Below are experts of layer 5 (counted from 0) of a mixture-of-experts language model. Rows are named router (the router's row for the expert) and show model dimensions 0-63. Each number is 50 + 10 x the weight over its row's rms, rounded and kept within 0 to 99.
After each expert's rows: a language model's description of what the expert responds to. This comes from a sample of Wikipedia text that the model never trained on.

# expert 16
router:43 54 63 55 56 25 43 54 58 58 69 65 58 32 50 47 37 45 46 46 49 58 34 68 62 65 37 61 35 46 45 54 68 49 39 64 49 42 57 35 49 54 72 52 49 54 46 28 52 46 54 54 61 44 62 44 61 62 51 46 60 55 51 60
Description: Line-initial dashes in bullet lists and infoboxes, plus bare spaces, table pipes and capital A/No after line breaks.

# expert 20
router:57 61 54 34 69 38 51 50 65 48 54 62 63 52 55 59 34 69 79 42 42 57 54 57 53 54 59 45 36 46 59 57 44 56 42 60 56 43 53 40 47 43 58 51 66 48 43 38 69 42 34 28 53 61 41 50 62 37 42 44 61 73 44 48
Description: Nouns naming awards, competitions, institutions, events or works, often capitalized in titles, such as Award, Championship, Committee, version, attack, votes.

# expert 9
router:33 47 45 50 55 44 45 53 51 50 59 59 41 56 40 52 41 61 51 34 51 50 54 60 53 57 62 60 51 34 65 42 34 67 43 56 43 48 42 51 68 38 55 43 54 51 44 43 67 44 53 41 40 66 53 43 69 51 60 48 44 51 53 57
Description: Words right after was/is/were/are, such as not, been, be, only, possibly, and auxiliaries like would, can, may, became.

# expert 41
router:47 50 54 59 66 40 39 52 51 48 59 63 62 46 50 35 40 50 56 32 30 51 45 65 58 52 56 31 42 51 59 51 29 50 38 49 53 35 49 38 56 37 59 48 57 43 51 39 59 36 47 41 39 56 49 35 65 63 60 46 47 58 46 50
Description: Main verbs after a subject (granted, began, announced), date numerals, commas after dates, and table separator rows and pipes.

# expert 36
router:50 60 58 45 58 38 47 46 67 53 59 57 41 47 30 46 43 58 51 48 33 34 42 53 67 45 50 59 41 52 47 40 51 65 43 61 52 41 42 42 52 59 40 46 45 53 58 49 70 38 50 48 61 56 35 58 54 57 49 37 55 61 56 61
Description: Bare space tokens, parentheses, hyphens and slashes in table cells and spec lists with measurements, like cm (inches), 5.3 m.

# expert 34
router:39 40 43 55 30 46 39 53 63 48 57 60 61 34 68 37 39 58 65 31 37 73 33 64 55 69 36 41 49 46 58 57 61 50 49 43 55 37 43 49 49 43 47 53 61 47 51 33 61 68 38 39 36 44 54 45 58 43 62 50 63 60 61 65
Description: Words inside song, album and proper titles after quotes or The, like Best, Love, of, You, United, World.

# expert 61
router:36 49 52 42 58 42 42 47 70 50 64 65 60 37 48 54 30 68 49 31 44 57 28 66 59 60 48 59 39 42 51 39 50 51 31 46 42 39 47 56 45 41 56 67 44 42 46 47 72 52 33 45 58 71 62 54 60 35 56 36 49 68 39 58
Description: Word pieces and suffixes completing content nouns and names, such as -tion, -cast in Comcast, -board in Soundboard.

# expert 60
router:47 46 37 64 51 43 43 56 66 53 55 50 45 40 42 33 58 66 50 48 59 59 35 52 54 59 59 52 30 45 47 41 47 48 51 60 34 48 57 51 46 45 48 42 52 41 56 47 58 49 39 43 48 58 59 59 66 45 45 42 43 56 62 52
Description: Subject pronouns he, she, we, I after commas or quotes, plus first pieces of names and words like Ta, garde, art.

# expert 15
router:54 50 41 49 52 41 36 38 66 63 64 62 50 39 40 50 48 57 58 46 46 58 36 75 55 71 42 60 44 68 48 41 41 58 51 43 50 51 36 53 51 57 59 51 34 49 50 49 59 36 60 40 33 49 39 56 64 33 43 42 56 55 70 47
Description: Capital letters and early fragments beginning unusual proper names, initials, and chemical or foreign terms, e.g. In-d-rajundra, Tech N9ne, Bus-ek.

# expert 21
router:57 42 39 68 45 39 22 44 53 47 47 57 54 52 49 46 51 56 56 44 47 52 51 60 59 48 63 37 41 67 63 46 45 40 46 38 50 53 50 49 66 45 53 38 62 47 34 49 61 38 45 48 28 45 58 50 42 51 44 41 52 59 56 35
Description: Commas and periods closing a clause or appositive in prose, before and, which, or he, plus which/where/but, and commas inside dates and numbers.

# expert 23
router:57 51 48 50 49 42 46 43 58 66 64 64 73 44 57 47 50 63 89 30 39 61 41 55 60 53 53 50 40 55 64 50 59 61 46 63 49 34 52 28 55 53 63 63 59 39 41 17 61 55 48 44 48 49 62 46 47 47 62 45 56 60 53 51
Description: Final nouns of institution and place names, such as Community College, Central University, County, Street, Council, Army.

# expert 59
router:50 61 45 56 51 43 51 47 58 44 75 62 50 40 53 48 31 58 53 39 48 54 34 57 53 52 44 39 48 43 64 53 52 52 28 54 44 55 41 45 45 49 47 59 57 49 60 48 62 34 53 27 52 49 47 47 64 60 55 52 70 57 49 56
Description: Short word pieces inside foreign-language words and names, especially Spanish and French, such as las, des, de novo.

# expert 35
router:38 65 56 67 49 47 46 30 70 56 58 61 57 49 29 55 30 65 37 50 36 71 38 55 75 53 45 43 50 49 66 32 61 56 37 62 54 38 47 40 46 50 67 39 46 53 55 48 60 56 41 44 48 41 36 43 46 66 49 44 55 61 41 60
Description: Articles and possessive determiners (the, a, his, their) plus possessive 's after names, e.g. Commander's, Woman's.

# expert 24
router:56 53 56 65 36 40 52 43 69 61 61 53 45 40 45 47 31 54 55 53 25 56 34 62 53 61 36 48 43 44 76 39 64 58 37 48 41 37 45 36 42 45 51 53 67 53 48 32 52 41 53 54 34 56 47 35 39 44 63 47 59 62 69 59
Description: Given names starting a person's name in cast lists and tables, like John, William, Brian, plus colons and hyphens inside titles.

# expert 29
router:58 56 42 65 44 36 39 43 56 49 58 59 48 49 42 51 63 65 77 53 54 67 49 64 44 60 44 62 37 63 69 53 33 60 41 52 45 53 50 36 50 49 52 42 47 55 53 39 66 61 50 54 64 53 56 47 36 29 44 42 56 61 58 37
Description: Proper and common nouns after the or of in history and biography, such as Byzantine Emperor, British, Muslim, John, Church.

# expert 33
router:46 49 39 64 33 40 40 47 43 54 54 54 51 55 47 58 50 63 64 54 52 68 40 55 63 67 55 34 44 53 54 59 44 64 42 55 49 58 40 51 56 59 75 46 52 68 52 38 46 37 52 51 54 36 28 47 40 61 53 30 32 54 51 41
Description: Connecting words like and, or, but, from, would, and infinitive to after adjectives or verbs (demanding to, nervous to), plus list commas.

# expert 50
router:57 34 40 70 39 46 51 37 72 38 66 48 50 46 44 52 48 67 79 38 30 51 47 96 52 75 48 45 42 51 68 38 65 46 40 49 51 45 48 34 65 52 54 61 59 60 39 43 52 40 54 55 32 55 50 38 53 41 48 37 64 55 65 46
Description: Given names, middle names and surname pieces of people, such as John, George, William, Henry, Smith, including regnal numerals like III.

# expert 6
router:57 45 56 62 50 47 46 54 64 39 63 58 50 57 40 29 62 74 52 45 47 56 53 57 51 60 48 46 44 55 71 42 62 54 38 57 47 52 60 32 44 44 61 56 59 70 65 53 59 59 49 49 42 59 41 22 45 49 52 33 56 51 50 51
Description: Opening parentheses, quotation marks, slashes, dashes and section markers, often after a line break or table pipe: (1953, "Online", /collections.

# expert 38
router:42 59 50 58 35 30 51 42 56 43 71 49 41 52 58 54 46 59 49 37 37 38 31 58 51 61 50 40 44 42 42 40 52 65 30 49 45 40 41 55 55 40 56 37 44 53 55 51 51 33 47 32 64 46 40 62 78 49 48 40 51 53 48 53
Description: Bare spaces and opening word fragments in tables, lists and election results, such as re, no, un, con, e, plus single letters.

# expert 25
router:37 39 56 64 59 55 37 46 62 48 57 45 58 41 28 47 45 48 52 42 33 65 53 54 54 61 63 53 44 53 60 23 54 67 33 54 24 48 48 45 42 51 58 53 50 57 38 42 72 61 56 38 40 41 47 36 69 51 61 50 68 57 54 54
Description: Colons after infobox labels like Born: or Education:, table cell pipes, and career verbs such as appointed, elected, married.

# expert 7
router:50 69 54 64 34 51 37 38 56 61 55 65 43 37 44 51 43 50 46 43 55 66 48 46 68 63 43 59 42 49 59 32 48 58 48 42 48 44 52 45 57 50 59 68 47 48 37 47 54 70 55 34 40 46 48 46 57 47 54 40 50 57 70 63
Description: Articles, ordinals and comparatives such as the, first, other, most, and superlative or adjective suffixes like -est, -most.

# expert 31
router:62 45 48 66 37 37 42 55 55 43 59 49 54 56 56 41 67 82 56 40 49 65 54 65 46 45 48 48 45 44 73 50 41 44 54 41 36 57 52 36 37 34 58 63 56 41 59 51 56 48 50 51 53 54 41 50 40 43 45 40 53 61 50 47
Description: Closing quotation marks, apostrophes, parentheses, periods and heading == marks, especially at the end of quoted speech.

# expert 54
router:47 50 43 52 58 37 56 58 51 33 65 47 57 62 49 27 44 55 63 47 48 55 43 60 59 56 51 57 40 49 55 53 53 53 40 53 56 37 36 37 44 50 49 54 41 65 54 50 81 38 32 25 56 61 40 41 66 30 69 45 58 49 55 40
Description: Field labels and item words starting infobox or list lines after a dash: Location, Date, Born, Genus, Clade, Statue.

# expert 52
router:52 58 66 48 50 57 46 49 68 33 62 55 54 60 40 52 30 60 55 32 47 61 48 62 58 61 45 53 53 63 89 42 57 44 32 44 44 59 59 53 55 47 60 63 57 56 54 42 67 50 40 41 51 52 50 53 59 33 55 37 46 63 49 46
Description: Mid-word pieces of non-English names and words, like chun, ucci, han, ş, tz, in Latin taxa, places and people.

# expert 47
router:34 56 50 64 50 35 42 51 49 39 61 51 68 36 56 44 48 49 54 37 54 48 47 54 59 60 53 64 35 69 44 32 64 40 39 55 52 55 31 55 58 60 57 43 29 56 52 50 73 49 55 30 50 34 48 53 72 41 65 44 60 46 65 37
Description: Label and role nouns in infoboxes, lists and bios, such as Spouse, Preceded by, member, President, father, population.

# expert 2
router:40 70 55 55 48 48 43 33 62 61 46 65 53 45 37 47 44 61 48 53 47 70 38 55 70 53 59 39 43 53 54 34 52 63 40 49 48 36 47 52 43 64 63 43 49 47 37 53 49 61 50 39 47 37 44 41 39 56 52 43 49 63 61 44
Description: Articles and determiners like the, a, this, its, new, often opening a phrase after a preposition, e.g. "of the", "in the United".

# expert 10
router:54 68 49 47 48 47 44 38 68 43 58 55 57 46 36 50 40 62 57 44 45 37 53 51 52 53 52 54 45 47 42 47 50 71 30 55 50 48 60 44 57 52 47 31 54 50 53 45 68 59 46 29 59 59 48 56 48 40 38 41 70 66 63 51
Description: First word or piece of a noun or proper name after the/a, such as United, Battle, help, keep, intelligence, Super.

# expert 19
router:56 28 51 62 36 43 33 50 50 47 57 54 57 49 42 37 54 55 57 39 40 44 46 50 58 54 55 38 57 60 64 42 52 43 38 40 32 47 53 49 47 50 63 46 46 47 40 55 67 43 45 47 46 48 51 54 49 50 51 38 60 55 43 47
Description: Commas, mostly right after a name or list item in lists of people and places, e.g. Jenny Bicks, American producer.

# expert 42
router:51 59 41 60 56 46 45 51 54 48 58 60 52 52 52 43 43 61 44 51 53 58 38 61 61 59 53 56 34 56 52 55 42 48 32 51 36 48 53 47 54 27 58 51 46 70 27 42 62 31 33 39 43 39 48 50 48 46 48 42 44 51 60 28
Description: Sentence-opening pronouns and function words like The, He, There, plus first word pieces such as dis, un, gr, pl.

# expert 13
router:45 36 28 62 43 44 55 42 47 45 70 49 35 44 55 41 47 54 68 53 38 74 38 65 60 73 48 46 50 39 54 54 60 59 47 46 51 40 38 41 60 50 65 66 56 55 45 37 46 38 46 44 38 34 41 50 51 42 45 41 60 63 57 49
Description: Tokens inside personal names, month names, country codes and credit separators in lists and tables, e.g. June, Jr, &, vs.

# expert 46
router:50 38 51 56 33 45 47 54 64 52 66 59 50 40 53 59 61 64 83 31 41 69 37 78 58 68 45 39 44 43 64 52 79 58 46 43 54 36 36 40 56 56 51 59 45 63 49 42 76 42 50 51 51 56 47 46 47 39 67 54 63 62 54 53
Description: Surnames and final name pieces after a given name, such as Smith, Jones, Richter, Putin, -sson, -berg, -ville.

# expert 14
router:53 46 56 44 62 48 46 33 58 48 61 62 46 45 28 48 46 59 46 44 50 49 45 72 63 62 42 48 49 53 68 42 51 56 50 68 57 60 39 45 47 45 48 56 43 54 53 35 58 62 36 44 39 55 53 55 49 45 71 37 39 62 40 50
Description: Short letter-pieces inside or ending foreign and Latin names, species epithets and surnames, such as -ia, -na, -ucci, -ella, -zi.

# expert 49
router:39 45 41 65 38 40 45 47 52 55 60 46 41 52 29 48 63 58 50 46 51 55 57 62 58 69 55 43 53 61 61 54 57 45 36 64 34 50 40 49 67 38 60 45 47 54 38 42 44 43 56 49 51 32 27 50 50 60 59 36 38 58 53 35
Description: Coordinators and linkers like and, or, but, slash, especially as in cast lists such as DiCaprio as Darlene's classmate.

# expert 55
router:43 30 40 60 43 51 40 48 67 47 67 51 35 39 62 47 48 51 53 49 40 46 35 52 51 65 50 70 35 56 51 55 47 48 34 63 39 44 48 58 61 45 48 46 38 45 48 53 48 57 50 38 38 39 49 56 51 52 46 35 41 49 56 59
Description: Bare space tokens and single capital letters in tables and lists, plus other after and, as in and other carriers.

# expert 62
router:35 56 59 73 45 61 41 36 62 59 48 51 60 52 42 50 28 57 44 50 40 52 20 53 55 55 77 35 38 52 65 35 44 52 42 50 51 31 71 49 57 45 74 54 60 59 18 49 45 62 43 50 44 44 52 43 37 53 59 58 42 60 56 39
Description: Articles and possessives starting a noun phrase, often a new clause subject or object, such as the, a, an, his, their.

# expert 39
router:47 40 47 43 57 43 33 29 59 52 63 60 44 34 65 54 50 58 48 35 48 56 32 54 48 50 52 53 40 34 59 36 48 39 58 56 56 28 53 49 58 35 55 60 39 46 49 44 49 59 39 35 54 38 45 57 56 50 68 19 62 52 63 52
Description: Byte pieces of Chinese or Japanese characters, line breaks, table pipes, and title words like Year, Party, Line, Railway, Best.

# expert 63
router:37 51 59 54 53 52 48 30 53 46 69 50 41 54 42 55 57 47 50 51 39 47 54 55 52 50 43 51 54 48 63 42 55 52 41 66 54 36 47 54 59 49 46 63 48 60 59 38 58 43 34 37 37 42 40 49 67 33 82 47 39 59 54 61
Description: Vowel and syllable pieces inside foreign proper names, mostly South Asian, Japanese, or Italian, e.g. Alla, Jama, Toaplan, Isuzu, Gallarate.

# expert 3
router:38 49 40 53 69 21 38 29 58 39 63 68 55 42 51 50 41 60 56 34 34 48 34 48 62 48 42 45 41 48 82 53 63 56 56 59 47 34 54 45 42 31 49 60 40 41 44 53 69 63 39 50 61 70 46 37 55 67 51 40 49 51 42 50
Description: Pipe separators inside table header rows (stat abbreviations, column names), plus sentence-final periods before paragraph breaks, semicolons, and section-heading == markers.

# expert 4
router:41 72 52 63 60 42 34 44 61 55 61 60 61 50 42 36 57 43 54 37 54 71 48 57 73 41 62 44 37 44 54 41 42 84 48 45 48 43 53 50 54 50 57 58 42 55 47 47 62 37 50 45 63 49 34 39 57 69 49 37 50 61 48 47
Description: Verb forms and word-final pieces after articles or was, like ed, released, made, won, born, often before by or in.